config = dict(
    hidden_act='tanh_gelu',
    router_score='sigmoid',
    routed_scale=1.0,
    balance_bias=False,
    n_groups=8,
    init_std_router=0.0343,
    lr_router=0.00232,
    norm_place='pre',
    qk_norm=False,
    tie_word_embeddings=False,
    init_std_down=0.0042,
    optimizer='muon_variant',
    learning_rate=0.0144,
    lr_mult_up=0.645,
    beta1=0.93,
)
Below are experts of layer 6 (counted from 0) of a mixture-of-experts language model. Rows are named router (the router's row for the expert), up (a neuron's input weights, with its number), down (a neuron's output weights, with its number) and show model dimensions 0-127. Each number is 500 + 40 x the weight over its row's rms, rounded and kept within 0 to 999. Numbers have three digits each.
Before each expert's rows: a language model's description of what the expert responds to. This comes from a sample of Wikipedia text that the model never trained on.

# expert 6
It responds to: Suffix man, nationalities. Word-final "man" pieces (Goodman, sportsmanship, management) and country or nationality words such as Russia, Canada, British, European, plus closing quotes.
router:533423532466518501520540546471549511580489417509492507456464474492480493527565568595456476515519527405526503469515488507507511544452476506463499422548418496507552513538501396453457516486529497485449515551510513485427582467574523484518533531508534456517532457448457543483505513476528537465543535501474537554444502502430522527479513499531512566560444492488447515457413542519472457494540
up1:520521476473555496514506510491530479474447490489488575423458518515424563427470506587513474485506511420533493451549496529422440483479534502463436413480480502500628491513552479448517520497424514498515502499561562403470519451514526532517577548503450511458463492477573505509562509474526510471479485443495541555545483502448532499497554443506485513539514509487478489450505601476522473493496
down1:578542456475542533485541475513503496513506500506537598492602533422511495563469521488480481538434488486496547388491516473450572554549519469494502537525441560487501520581483523483492531527502482530530515522509461474524472463442460515487492470467510468568470517567448485451470435455460528540527493488468534460550534508509522420448522527569507404513443488447567534484477453423487502483482
up2:497484476431444490434515502520471498533506545477480477470479444508519526428485469540527496440435519512495514463455457530457530444490502523447479519516570489488518461530517511495562526475502484541520510556500445530466574456533543524532436580526495419529548507510456519529476550546579452543520529542568520526509595476505530467479484464561564570418460482456473557487375504522486492437495
down2:433546535504547483508542524501514509450502463520496555603526527538460526501454491566499493545547480580525508547483534463488490412534535520491462508444469483501466481532507529508460462511494414538544445443603514523441472512508506433499531488527625485479465483518497489488427472441490514533524595461478530476416446470446574525554456506488500497519510568461458484464507509441483529480488
up3:522583469528556475500507478517477537543434586484468532416506446506466541493529518536509514455503542511516507561445512475459443437566484502566486508581524532552483513476478452529401508570497575492547511494495521512475461497466423526520501509515528539524422438471498483576518422448494463487497534457507543484434466500520563487432520466480585498487552443448535491486495507495463504572459
down3:516445526523564511513505539516502461502516433455505483487549525439430639514462483498519483496466472497484572541486534486561508519555524467448471516520540405486540603540478544465474493507486497539464410473555546483446485504505541422455476503535542539474479545504486472559529542423453489523482563486499512531485509523505479546531481500493532467491417509496493557421438527469545416472499
up4:457518493504514509427541491488444546507557472602479528501476536508499477429510538473529557459499534487454470567568533520552468468546540488560439504581475516508496487559516468448551470545515480493584506595447496543471454471455518468509523472486469485483504441428431518540497474538428528470551561496439526494446497534442594511492501482533523511522453463514424513523492458511569522463456
down4:498565458480528489574487485446502467535430472484499502481497467547545528454581485550497516483460506460430487462535540479456461473517498542402441506461512450477417465462571507464515517502564538532481540486492478433460467463587529438467480545480466473488491569522460442546464542517465487536476447554570467466516556564564469543532465546484483508572539541524540547506477552500514541456539
up5:517479525519484434513519447469577527521476493457610517507456535549407538489498481464511525520501479507555547465527507474516499484514521551529521456520506577493501425479507435499507526545407455563449445526494486469462551522516488476484464512424501411445565488488511513485455466497480486505454576472563563482496520597553493511528512456586520498462496511509522565448439534475446532435518
down5:548544490524491501495529496443442447441518492523540538532465474526524433523456505561526413468463508479505510514479540466498465506551465543476542494466462602446545480503532579504521545506497430499451516516486481540464516454518529471496570489461487496543548503582477511499448397499544556503512490562504492520476447412492500568428530533437413560437470502525551523537531484525416515519468
up6:502465574528537516462548591473493539548527452486449499470439594468496552600546504471439470445465440554498480525514423517558542481480457492461537551464423474483533522524482496494504524483438504492392517442494524481479491513528477400559465429512547451475462478414499497488588529531480477528515517533488512484538487513484498544502476487510491580497468474514446575512481452500512514488484
down6:503439479490516529487501562488439528440366412477472533520524448501572511485508477476531450506490517498485535497483544499543533511464546496477502519564512491402452468455558531561495484519507538538498481477423531521606507529532543486488491425491485510552544471518534466460561499512461480528478485509501474533508510470497567488418539485485563609524541452450527496451445505528445443533551
up7:530467477499439555485515537453452446486490463507481416498514503441487523481480512580506451501480480490462525495577494475526522586534546505536584539481470508497455477427573466470492518488532553514432538491531510543427513532530501518482477453479493495527561514458545511558498531432518517550478540515570475559435484463436582456548538442515552551498449485531505440523501534445474400435503
down7:435551444542501436558563512418487438444523497492545498521490457461469470584468519502514545508567471495540448482387530544447515477589569544477542472494495522483522516516557489542513524498520528457493477518458516470459530527495516486469491536488462525474474528518468519484610443501457525517459523473513492494488442531548512430452468443503474403571439541543493566512544511500573476487496
up8:506441491506456442484490494494501437496535464612539534406448565546509454525502486490521481482572524444496569548495482557508574560499516518518498507471499515533480514517494465503477462503477455516568519511496548564500484503446486493555490452498499581475457527536416450430487511497469564428521540497462545479457544580495462458510385476481504539557561491432476487516453562478522473474490
down8:471509550516525582528529583557480514471465499526493513579509427484479500445566514521431540494476486475478463563492520505462530524495512417456390545532458408479475469480508458528553504412492530479580504483536471452482474541498512520528548519564469514427491547487545563536449532480452472534522489496545458466485542517474507498489541413484473462489590506538520481464465423558515503521518
up9:484419528415499473464513495476459506583446480529502539430484443479481490448517583478488542474493583462427473520461548446503536486451524520448491534486463491531468496574450542475556509502546475470579504535479480588537487531565481401511519458457500464483504452486478499478561583503556494473467538516480470434546551474460583475472544560523507465471525535523469483510505538466550546498485
down9:489551492476597469535491473513524523503546469557523468497487492517540532481489490492528452474479527513621525473528530494446507537495417455531482472503505549426500521475486471517406451460550474510493485501589513559469527417540501570416488474556521505530548563449500413509432413493517477489539532505533503457441438502491492507485485523554546549544505489495483558489473499473539480393523
up10:431428527471535456463470568541454546499481478459480527512520451437483499501535448502412551526562424454467455472517594534488480505464431529487510489505518495574496497492515491491540555579485531529587478496505526514533504531507490507548463488487542493554553504480477592479441473539504553468459474450480498588464529548444502484541513468556491488452513509511409395525507510506443451490526
down10:561580509556485497541528532479524520490468530520517463476488518499525427522497519478491496513534435507464498499515466561498498484542524609437518510490453477405427489545524509472484458403473499492427495478550522494471487512513496470491519434536384495488435509512515474511528545511505467501458489502533561407536470475534492539497564474467455514511455510437489642471518588535516536541534
up11:518481515468467475486545465457473479503527525507460472442485504487460444494531434544475528544553542564518458460426477532507494488470454586542502543532514478511522546442451413478430482590552537533565534555481508473505473552521465420461435452514501434473496492491529483552525516460537468494504534524549492515574545528504503588550545501526461423474565482497532413527534498548495443539451
down11:496483566512457518489472516538527553530543528448486547466481477494417503503527506468427511440495534516492471508567481566459519544460543543491499498532487554550510458457520523468469383471545459546517480493537509480496483535449472523493506488488509582518510455524475588536493612484412427495580541466473568508581525446487463493433491541449466489481512507506473450506524485435515519545419
up12:555522475503490490482505383500518436532530455596458495519551461525474501493533507508510509473560590436580563563483546495480571450452470431480520521537550462534491625524496476520469531432486531498546477452444525485481513537474511440508516523529482487447484547468439510481527502505545503454569498449475507495456519508543474489416509538510491429563449471499461534506473543451525532469474
down12:538476510505503494493603465516494587550442536409626458568497567504510499465474545474510427482499550515455481493518468507520546484502475500529491511532542516488450510469485480468436446489452479496441515478501471496485443480588585500551528438390467588487478527514505519482475496476548511471462525513509469541524464549500450513465490545521483556481493424552484445527496505532445575505517
up13:479461539522478504447547505527605523486445482468528486488472489409509472496551508502600530558453531443477521425507511523460529498530467460486482546561552430498484583538570460495536473492508523539399491456483543481456530442513507538529590575523483474511546520478457500599492506469464531556525512495475513550406484455471493460532542490553489493530470488522436520472460445499466505499469
down13:520480506545552476507469482494425508522501502536518429543490490514486457532475542632457433454483448501479489525469520574546507559437560500555564530400472468545524470393469552470455544516515466516438510502500529548524462498551515483476570471480563478465484476527552582506486507476525487493483460532466548476446537494464443467507468507549404515485465542494455517521528502526449562517515
up14:574461522472580578435506531455546507533511480476478488465568497433481523508522534493460562490511529511507551518457437460486487476529544484436516476470436523410534498495547511498452420471576466562447462555503618467502514441580505437478497470500460565484527445565497522495551567499454519539439474485470522498461520476486531450547486516514473467568505556499491508473515559484508478523466
down14:513457525520412505549510551551432434526564532551557506514525503514550466505548465449473527482499542461507455502496476480507527538507485519558483446483509483462515488483554519453533501502476534506505473499525474463513481554554565509558437457520617548452534399422566477452471477485432497446440581525494436490580490530451497489462493551487483491387489502501475496545558487526506502511471
up15:507484479415438576444496516509514492552475527498490486461480462583443463551548446454444477591469567568513498538499551464550508448501455561564571515501509544467520507551431465543524487513459429505492491499528459547487517480530477497487537557510488437470607479437474531454535515452528481516527513465417498466519542466536498541506531506523493532476521518415470554443505512506510478480417
down15:481543533539521498538472518483430555504631447501521484580480543520505510485541532476530438543525406574499484499493478498497492427534518563542473427566523492486449555568545464453518495528477450503528519505453450496506545511479491521495475519527485547448448528500485494475553420462435449476462499478465511551453547517534523444543504482525519528530474424463421527428548499571484507447480
up16:474522549501485552497494537437515507536501527450524497590558513596459498547484484447506537427570507488531442488474532505515487474512487495546466463572443513420493578479468487557538505491528530516444497421501511507546557552456563398462555483474518520553537553449558535451439460472485516463483457472467460578475459489502544500503511509513508458479531545531489425527448435505471529517443
down16:522501540433447499545463500540501485490533487561481475506500466503540492527513534526463418508528464585557571578559444452498531474514549547538450529447488448483442407509496512536500553567448503541519474519529493432499561507490466469546515517431471458438496447466479475508478460550554433520478505487501529474477457519531574506499476472600514508444528477509444517495524414517593518454528
up17:516442526487480498566531486506529488472514525474485551453493531557521496565518512525473513584542561527463499509529524495422569510498457528521482504505491440480531512512532492543431567489455518511506510486498474482426548513477508556478547528456477524487514484458567381531540541443466513461485514584500536444538447521497501496417427440537471538584526531441451513511411460502540435503414
down17:539473562495488537604475423513495441446456435552495539460593481465521506471596464540444507458491573491442452525512547461488483464512535472526548445507422487517510523553559472503522485581496534492446559505478561425519494462489469503499477451498533530452445460510527521515505474486491527518478568524562495527520461469527492473401501510503469531422559529582523490492543470474465496521511
up18:418442514461484502532520535523552464444570460480528518471478539459505471524530531557510495517533506457550461476541546507567503443540531507545438480463417441504477525519504541484455563471506517583435514510446524538449510523614530521465546508460465465519491523471500531462467439451537534500569488458469537458498526432528575518543520539560474518485488387493438529500525489523478443555502
down18:437543429541555534514515503483510526520519506555461471480514567452499484519611467471510444509492559514471483474506520426461524544530472443517533497388473433511470514473505531507485495526516493459485450532490512539584535563572502478474527558515603563472477583476551517518529495513487411460424564462449503439474539515453525463478509455437556456493480499470526502504525467514454507466521
up19:449448477483521499480492500478472496524463434498522579453466503454474491573529514465518451574522512520590517434522513571556564512444510467541577505587478484485460547533560489537547520502441539490502475491529461470394501442452475497499534487437475492514513471472572541471467466566441520500565498509569434445463559524534554519500455530530529519404503481524513508492507505488511427469509
down19:530517549486479505524484449443524505548532467450498469539474502505546457520540488518442484495576532468459531517453520438456464452511485553483519456505519517473568415469512404495520519468470437459515510452545519454459486532501441510572474529540522464485476553527532480629459507568518481533483630523491532479454490513487503563403488499508458464519541501469486519487536554480522590507449
up20:491506504519517518414513582477495497501473495552538537420474477511497574537529513484492484461502503481483565486477489435448493505566499509530443501535427527512510506511491490527493462493567532398485487515542475523513560523477420437468474453524580518599423491502498528510572532588432541523527511519503529461482451527518466467511488430574511488506459520410534546514392479468502492451517
down20:428586499437572523531548526503455540583492505500539511438484505469522478487558560502500571442426552536507503478525502480494478470517539541497501465563562516502552507492432479514514510557507553509507447524450482445455513513461510453546530501467531487446523617458497458478476515542573456528478524491367484484513447533486506440510490495425479537487522508467538408479529523466520469472469
up21:544441472507483558594454550481504496531519494449489541496509424460519488421482554477491466424440468467475483547462472479545551515482588466468513504537404536524479524598525493430443505485527498511515537559488479505476525485567503456523520518522534485472514481486441474586500501434497459566510437555538459546474554490453457493572575526575523435478487506511505488512526528436463503502526
down21:502482491538562514510556513542471581505513515419539491482457499514487481476503446501557473514515497454377505449529516430468507522557534498511542464498478483514566488464492429556507471533518434511484399510516510595444543528534523489538544496474504480432482485454512474487495498517477533465546504453534574436539610549472480376510476507544540518503467485536513470496438527566512497461490
up22:474536551436504490447453602554448528466485512458480440453461456493456536483514492520500481562493496489516565509549443533520524461482542513477506525537435550531534500463493464477418551479528477575451496467435489536468463488538485479541471572514534454522471448470484482558518498442525460483553473478466637486472528452501511498627477477530526595482508496530505481503540506542517475534543
down22:549473472480477516456529496476539488523530578520544495518524482484502545534534499436470541520531436511510496584444518477474565485468488429557500502438599523489430517486488483487511455525446465469417498490580506506516513516513563464537556456556494421560395523483470533488499528469543530544530521536524527510480501434429466478487499549481524498464434496574463520462467383506516519465555
up23:478433504536535481556445546515502476534538543490503488553486502501482464558532551510499483475549463492562540466544458514506494558458486461449470523384496493516484536498513471549556464477423451533433585509529537461561507463445466559554551467569562458540430446508527517503482531474411471408522541485508538518497557483454493492547560465486505508449491488510513521399496486446539479470519
down23:526462519515476494523512497495524468481526453412566527466519441503479569503528422506515492456530494499574513448493483535569493444487521500396483485563512530425485571444500591490515596521529519508531461493546493490481556463508472521550452588508465520474485527570508546549535479469514509468537540494503466458471480496523539454516470448487539426485588533430450440474492410491461543492507
up24:546459475512530546451520442505493490484438529472491484490522563520473466431432514523480498554502495453454564538485421438520469487549545465577527458538507592496590586524572447503511528526511553554535427486475476538461551507541492518489523480544490521471484438523505450447577577422515483492525509511507468523475490519433483457484489495551477534445506566444502490445457504513507432451536
down24:517497484523490521491480490527512548540488515500492580450470499475549484437495468463565546509478478566535504495485465461417469511497542542467527597473452479547468553582463498536551521513495565582519454487445478475485449532432517519440497502489496532531518571534475447467487482501522499542584466481497496506530523533484467571421456537428468477537573485405457549493521546493476438444417
up25:501548541497493481459547466495498549563513514513534516443571470467387493524561489567474456512527543453543461457514494468524511544479497525433527472543504493496540395506432497419460473454493467482470467427522536530566530532571483484455460490473583496491555476507540525505528483492522545495469490534481499599459470553531523483415565432457520560529466485532499439513528469537467552474521
down25:520441518503482487515439508458485485445452529525478482521479466488513475497476536493582483522443523464492473534481543543493529558546456514542557479506451565472465501469532465495474456538474479503415500558535507447462516458462525471565550482465485503594493471529439476448569582518458545513592523518486609492537522505486444544508479438522481560430497528467534544539541501502484503471369
up26:487445533468564453479537536532494514459454398450477535428446533540445525528475520528482453528436519450526474540488550495544471532426455476525490466501465490543493508550483441502466521516547418421477492549502523516545550465531511534518514477608540509503510511507501444459448574533546501430496539485452561544488522561467463453496499523538480503577510391507467487508478507540476564527463
down26:547494536554542437550535461458459497512480537540500453597447482471501473554529466536516426517598568475545577552430525516491532496528569453466461488451546530482511493503522567463519483416402547476509525473544535495492445535525490511519522483511543417505494492499456477581547475482473476509479521525451451504483470452495555458419541476494513460482536436480452562514482482454480543499523
up27:605452464470519442474502527479492569430521468495480467404479496511545539532526536563451525482522536517493484488500560554473558464511584450492506503477459509509502486492491534443423551523455497534517508533477494544413448490502522526445508540508506518521495502542467521575421457487509430487494545452527526549498473491473575504436519518505619490496485538567491515470436557451515421539522
down27:585502502501479514540525463494489459468526536445490470615505471515483495451534469490515533462496542451537529504588535509518489461564458447519557462465486504489561490503599504533485504548476540540509453476433543415522475570579501451426477541496457505524541448479449548488508457497469457489530481419536567526511589543473446505450522492543467523536427488430520481469509480477487452502542
up28:531463564495501458511519563469495399569498452485508518437530482460497495486489520551417497546622539457577527480518441515544481512486563545507526508472535539511505514479461495465529554514480479538519546461500547463504490504490551503515476498493465517547476467526483558491524576496506466465558514429436552528442483413507482510519477431474470555498482492489423448409401538554455511500521
down28:496467500459481567578439495493484496522455462478503470469524483516491461475544508558484464513417407546508535560528549483459576482534532486520557569463368492486494489493460504439541469537550462467566568531563554489585492483455445478544517491492499515514485521516491531488529458573577549457498466527526547450442458486545543471459513513505471420531496498483550439487515473503463505478455
up29:485427521478469514511540511468450550515431524415480456512482476585522487512492553459553528508501535481498554426442495472507507513493470493426466497500439481432565507423514465517546549541480528490472581518546502482506570473546506442514514487525496451485495419512554548488536421523507550494564453397509443603543539501482523543541493506465573559498463468454517471456530487495522479517525
down29:525508461544489484519512525526496568507514437530549442484541548520449503503556506514542491536578501548475522464504470513523534481492601431556485536536462450454438473511455455545508443473457428463591510432528485460456499504562487410528482502511478493558501541551472479474562581471519550373504468482548506517494540421456496444559518492537499464488505514454479476447464506530535505524504
up30:458507528547509596460517494466495486552564495486506490460496506467481505539557461541521532519452565463471521481538466562612491549530392532484456464544421534493591491483447450453513582498481486523440528451488532533517483436524529408507507464462532518584529478450491518459515534515499498470519545518434478448507541433479540525491515511541490496581489544454505472502443483438470497472505
down30:471473465509444478425485523445488527532537523418550527487427399509506551496522464426556526487512514457528495455484542499507532581513499553539510471606554514503499545503565483513544563582520493560535510476441531508496527477472447508393491452494496492482472528467494504533440518477474457461431521512568458472515511417576466533478508513517473486462534525468541491555463458535492462543557
up31:545569504510455472480503544442497515494479435514477474477483480482492503562477449522511553506423495443519519545575440501504431545541417447519487563498506475469523421490529505483535475539544549401546515456490472484506558545555480496571493479517482524422517553574477542517550479484436489421571585468503458531480474457495485541488473478479583485492564493550492539495565528463464497547506
down31:441520536543532526407501549516543497487463436511474504527585514513467509504541457573527561538510530456441503488476499504420531494496412490482456488513480572485469463537477555572443524502548569435571526446459552451487510484484478448490493495505493455489530490444520543505485562509589412483492466529518517505570453521483518517503535454469450520446486446570507449590509479462509485495557
up32:613475500502531437500483492532552486580524498441580494514534480526447458570509514467500474471527478491536577441529517569523584451488528466468513532483493473435519502554463472522495384442514489535495493539487494419517513484507470481509545467470432503553526523469468524523507609446482502448484567494504509491475476504527463540548415430514515515454538456449541505537472549495514494430503
down32:484469519541526521472441547523464475474551512518475492447449456539526555514466498475458469537524516477498484536513538418486431509555476595525430558528582532473463527475525515602483542517432481534499439513393562543473571472426503534503478470545457546524526470510502481465520499507521448558483442499433509509530503449459435548573587500500514470465484501550491447547508468501487496513455
up33:539507481512529489511544488497456513530533507423547488441471528480531431463526456569517560398521483509581469465525489491525526508478517412499499441490448487493494520541561370562413567530541523535518460506517526507492516522496474435508565517496545467505568459530481534510478510485490451434525546482466507562494533476522540478501484552527442495515384465485510580486481450504464552516546
down33:479600479493422520448548531507452605454439473494481505529424552488533458535482478458431424500544472536523537509560535533472480438488489499485501461497569472527468498553537536455446491533492505487513482465480487525582578551559497462509416523503523544485557426507484526582494506562475485519485436480478431503486582505478453514481533465491513537442462459515564496514503478527515466556503
up34:466452532507466491546542484497488472519497424490492533470477500481487577513469526483469526574493519504492415476510457502468483461506525509485481438525533513505511416557528566501437556546493551559479538455441525458502566497527615509482514478527493497563543453497496491509542580522494508514573561486493452460541528494501546430554454486461440573468473530526498483532450367514469418484492
down34:467569510537528505496502549514498519471452542498534471525457481408521511570461465555464444505435533505519391499523492472431511568494528542584455536506481545496452470504551445525476459462502481393503503551449461486499512504498448467527490537495491545468531515514516568517473466568485509493527536481558455558492487459392456493533577464489503522487470462591546516560493470440532552523518
up35:455491603453472444585493520464551517500550494481442495416580531469473445421535472485477539505492509630559524461546520556497541485528554515505534508521452448531556482450476483506553545499453523548555479535415503489518502492514490489480541435479503474432528478520553431543478505489584504549517484442446446456500521527544521484476475504490545534499521558488462502495539551542474471476495
down35:463610525501508487552502487543497515534447532510532534566508431470546507493455514509471466555471486547490518509438511479485463525479551488416366578476473516461498559539538491550484484478506495553530522521477526489492545503424603480472460472497540500488480517437477562507528507499477457421557554539550456519492518507533442550512489481443532482440513456460514413511556429493533481459531
up36:527491599545563528545474543495431523476570507488446511497474428525534449447491467511535517538594532513524603493505462429461514506446485491459487504482524535517499427439484488520546420453494544456507507503461513489515466517525485516461447506558505533536522549438516504491577467475476525478525560519513594502473439554519520523469509423520517522463537491527509515391501470558495500418458
down36:498488473529505489443535516518520467504482553450495433477524533555499539618441482452486481481550473546502444458519591556507521512599552425483464495488484556536461563557509516497538514535482505530470493457547548475509495496558522489456462549422537480491465505423568488461492466568450484565449451463559481531516536462480467460447453489405475535506452510504465543503512507501450503516562
up37:499530494518504540513517508502462476476509421430555541486481541527477470529560532522532451447479533447444519468549524562556564492538433500507495418480490473515568477616498462509457492494525565578479526519535494555514513435547506568411483512511474567513464497539411463514508495467495520494526523501463545547414508433458497500432469500519484553557506489469431513525428495505516518573478
down37:428495521467446485553506513540485502445431494544439519534554503445544529499524512526477521461526492522522532508407524492465526501597611545465515593504495507547504434511472531457558493524496516487488463491471491463504466513461582491460449492530550480537428548531495483452397505472512489501483470500496534468509539554546492489486441473440501445498618546517470505512535479557435509508421
up38:474502474464525483499574559429422491485509484528546488398555557498495516520514494600523477553554480481524534525530508484470544514451507511452414503483408486509480517544552503484471543492571508523452471531496493524504519532495482416548470558468483571530469499382515576533478525529442546411537538525506501546460504505427464488460484490474529464499549495451456547468510554517457515504537
down38:500481480488495463514478565507581494482452517477444511539474489481513411450437488524474527521525451496493479454500570457405493499477492484503496462530493509513471514452433546492572525472493539467580459480566551508589531524472539542453590560503490458520565519491501483428414546496554522532508573446503494461488564483555581462510477485472439487503556481503450466516465567479576492476505
up39:515488512469551599545520484408489486503444519559405461432448542454536501491532490516518557548530609383469533519547515460540519490506478533475487478542428448513570486497483503502526538561468511504522511486536533499454482556516481453561504540411531482546494556473498560443519525496487522468517493494497487509493440533513520461450520462508579497446451482461501459455425475527549485502455
down39:460488439479501534532485472533550569530538490490500495465564496554480504561484518491565443543532540514470546537510466474473532534482563506474532485477526526472420491463464552483515471478471555512542467525476403523463489455482442530537497535558504533513481552474560446465513469497521428601488563404499471543544449446442519498523457564376465523466514463512554469476443492509527547509458
up40:493437483491495558445486511476488555543510508459460506493444474516413557509525446530549437432491533499477509579546454475485477506475464506490524526474482533481557534503510482470569544511544514544543539495479493516475452489507569434508538460582487418487476497504496594641518486446499549567524483468569485505586494511520507476524457501424485489508428466485496545492503468460506455584516
down40:519554501554416584469596500411494481484522506454541505494485532469483527526550491484492513465503483521529541517499483536493484527463489515573442438443461464535535518524473550519478540539431453517501439545430500490498550551556453425499469537481462477486475589530481494434473469505494558493547518457544454407507528515560479551486463591503470506449548468517448491469437480535535465528557
up41:506506437549459581502514530521470464440443450530474482530552439535524549470591451473441504516535524465476503517510434455521524495560487473461542465476456507500487564522540463468538503507486564509508594513488456529461494459602558555466453527586481494569520570527461506440462493499560449487492467448461528511436550518534489519528500479530488491493547507557500479538517460405543561465493
down41:500473471540516491464446556455479496482510504491459480560520500539518411518489531537490529433543427546462474502452531522503449553571476501538466534488627504481511457499471449480530489530469527467488502439519505498513471508406449586519462487504493477457501524520513520446504490521529587475533435551432528551607457468504479514563532498465499500513481405465473521567525479524500597524457
up42:479461509456455555546469522501538500493513520483485592468560521478486460536457495411439491515513486471497496445582588527581528507467525485512527522480462436456464500563497516471478497541511539553520525481522504447551455525529501476572474426578451471461482551488508407523522554498486509460479534480516476562477513483471595534486458502576539480498561555477442463408448495511480509452455
down42:548540503498521433545495508484493545513454483561502527541505499533463502462503460428475485522453496523421461543509566532476491483450547506530482503509380550511506533454497459511451471531520424522439527482525520500568504449479547486551576526427485458521577573495586523523482548487457442495492523492497453537398500511536508485539479518464516534386518532539482495472439491592513521499465
up43:523477489611569493482480495449523460525564425511529504568495486506496528536497492464469519474545427499504492522552477453511504566435471447540526503463464506464540479491512407470521418413459415554481496501490463526493544480534499496517488545472489526485573463488506440526424539525493576511510566544543501495446547539451536447524515458529516554563539512490412445565504504509480469522551
down43:519531410471526465530485584430514537532554500445508418456472546489556450440555478510628534531500520457502434493514446530509479468515499486422564546488480480414518465552498465496513437421524557481505454581456490525514519541515508543516496436491477491488532496520482535472488551502553539446565420493545492492498527471524468510549530518485459523484485450517470490481457581484478530544522
up44:529416405544520514464527524502535517552540406457545474506483517487472461499547548531432542513445441473509534484466493455451539475453497518575441463520435487497533442522515447525475480470438502527426477488557513502534486506480502510543491568534462448452503458512496592497520496486409466504489568566552506527523530577516490528515507497530508583503566433476462485520427562475529460502505
down44:537529572495536479458565508420507428505535550408439534462455471464507476560470487488548485517538564501561469508490478516553513483553512428571458437526534529477520514466473471590475485468527510459545421490515458465475442514495481490547499541469520533490498517531489419470501459528470561519507455561484563440510480490490436560491434539521539485500475597466556522530452506439467550521507
up45:552463509477495554446504497428508450568502438479474465606460467470510533377460458543508483522487564498538522445485540406465493564485528505501508439580510550523496472516490421465426576509469505495516463506532512507573524470468478527520582511531518480489528492488527512555529581462469509507565492451498439439522457525469467476491550472522470478524494450518507572489544492494482511543439
down45:468491543534455537494480514583491508453475432529530510564533481502486467484493524481474501525518551508522410490566495540516424522497415496401410461535497563527490487525577513481567522475457497534511539523475477439502500542498533526535476482473492458513475414466502507557452513511519552396455558531532509561508566571447520438467500528487486469510477521415494488470598481495463542516494
up46:548446492464513530445484505452515509532508449445549479540480565517535438518565629525450485471545592406536521514469467430442516519504464528551492493547479464481573532421538430517464545494505571535475545465532517509473498478529458477524598552504476485544516508448437508474483432456529555494530483455455508487482487538445497490495542475504490491501482491562530422489540461501517525454505
down46:494452567532507535543520502497493521474472493447461571486481530452519512466483510444534467540528518527521489451569511484517531447502536453502528563473488558522414524483480499454524504451497446600551487466464561434561484495480538494574467542441508483525547491531523503522521500499450489493479457506467445548569605431485568486436451527539500459465539552489489580449451527475412487428497
up47:523476504491492530531452487395484391471545479511506509545500415575480574465594503519574508491533563517473498461503513435479519536485486455506516493496396496493472492525480503470529483463610534481492549475498510471466541474531588433476531547480444487504519442520508520544533532463504484579534486543551518484444451469418480421505471492518478517518523552491562518485474499535540446523536
down47:476500466506536552562514492416454504507445495497492573535445488497474447512464510445576504541459485524437537504509390529523541456516600533413548454520509494497511513440442543499520454492490503419495443511532552549498554512480511505504546487517421481499455522521535458488533524555494452447494545569542501543473495535501546439513457530481549514496532553513506571530430487402450486499477
up48:505493501451518477507574481493464437580496518425504462445535503627585504487466497493435509550497589487533433473533534465477440486461448470513521486504447512538560516503469424471505567515500584482534545551497523462409476509469507514476493510506490506553488524481475479483556509506502496498504505546479543507491494449509525452553552546513541428434484532477521418500514542487489419599505
down48:503502468520431480481414525483565461462534468494505587493476515526504505477561479490454535466485463475454437529484548507462578585489535534451496544502505546510581453439590524517452511521446510523510520558473443447509504552485481399516448443528495572506547505531507529465533493482550557493506485459493466491582460549501505501487500557502452455540522471409547502485489484524442548423534
up49:551429545435514555489569559504514405507597531516517446394504582492548544493502496518537555486537487465503509411481507517584484540445488512473484450482498527509546474516448497530489532436511465501417505471526498516516519536495539494508435487455495512479485489499451537430513547468506503533529590502461456437484449497509496503403473563508474563520468539441490495515483548490479576517503
down49:552470429520517519520521497476528462497537400484488544493521503526480555457438495537490541463482427505501593478494502487442531547517484525539470483516492508480535558527468503563473555551553503443492474463551567437535496566518526436472493471467544497513516467498583480536495513451479533545432511537535445551442463542523471592542468527462498451463428529429518502511423394510505464525474
up50:517426426493529466460558563441484440538498501464471522551465499519513567514583543506463505536429556474518490486492477532566421513500513524457443423470438547492524471547579483535415499494592464463496512486529514510499474520470426466577513542451513456539544506514504507509596513509476487516553464501487478507545518502470538557522465564507428536570457457477488488471504498481429509481456
down50:527522449455533546474516497519499446442495470555512462516519595490501534494368447533474489449533566542430532448510534529514525510503516562555526410481459487430526491479452519439536446468447473497421515496524478482534548503495559527491503537543527486503458535477455526437490522488461505488508483500545535587477503467532480512536467515458507477482486464580485501530446629490551564517466
up51:505458488484544456510521502454451521531493458453485437482529493537517460528536493477484455526556580461573517485493515492550513609470439437490460406588442517417489493521485481504538510549467567448420494458512451468552508500496545486500496499556520465514492509481546494468521517472478557443566457498498526522495524536552444499494567535543515512474489485459525464479522569628564480535547
down51:549496542475452531480489503508492499491525556466498530522450528550497439485496474559539496479530541516526488493453481468464539475529530472548513498514508468508541446443513447414504479455490566485492570566485485500490524411544414439518549522471440480608587464504438471445583481447502450526458464491555496525563587519480472506509507494515460535455478527526544500483491557433405511561517
up52:533495511508519563480474488421522533529463490507461544452428456446467497413590523565526468559504457477476533461518489480486442446487566508480488542516479514454460454459465529503406477533455494524478539480520527524557538471569462462551500512583500537458581449531518557557506530490485505472550530502537560511469534406450520503580530441477466500549534474471532535547519531454504439497459
down52:464523499514511504537502435577413518470508525430529501560461509463533548455535451502512477471517419557557461498502486534496455519499492420571514418493555576472522475546532508519486495551443523480490435489479543466476498482426497476483489552519566463493471481503471448517522465519458511507524613528521487496526462468614485447517476486581519497523469530594468488491494485433562534450528
up53:486434524463441444473515514476516474518564447473543538479501579517488438550524433557499532493512482471497510465601487517495532474485491569438586452454451460473463452441531470496600457477475552533480487505446493481507524590515518405473511475485559485475496563521506467456563525530533537483555496553461469511458522517560501490484534477507462523560405490535519464481531493551546444529513
down53:506505456470431544472561515484511533487513565564505506526490511501513475498510516539406484525538493489493586431491489498531529512506451532412444491571501508528522480581503423435595408536491440507506554520467514515447491475475512425496488529489549567521505474478469509489464519469538513470516477527418446594475550514483477518511550507525472495527494456474493434475558555514514489572397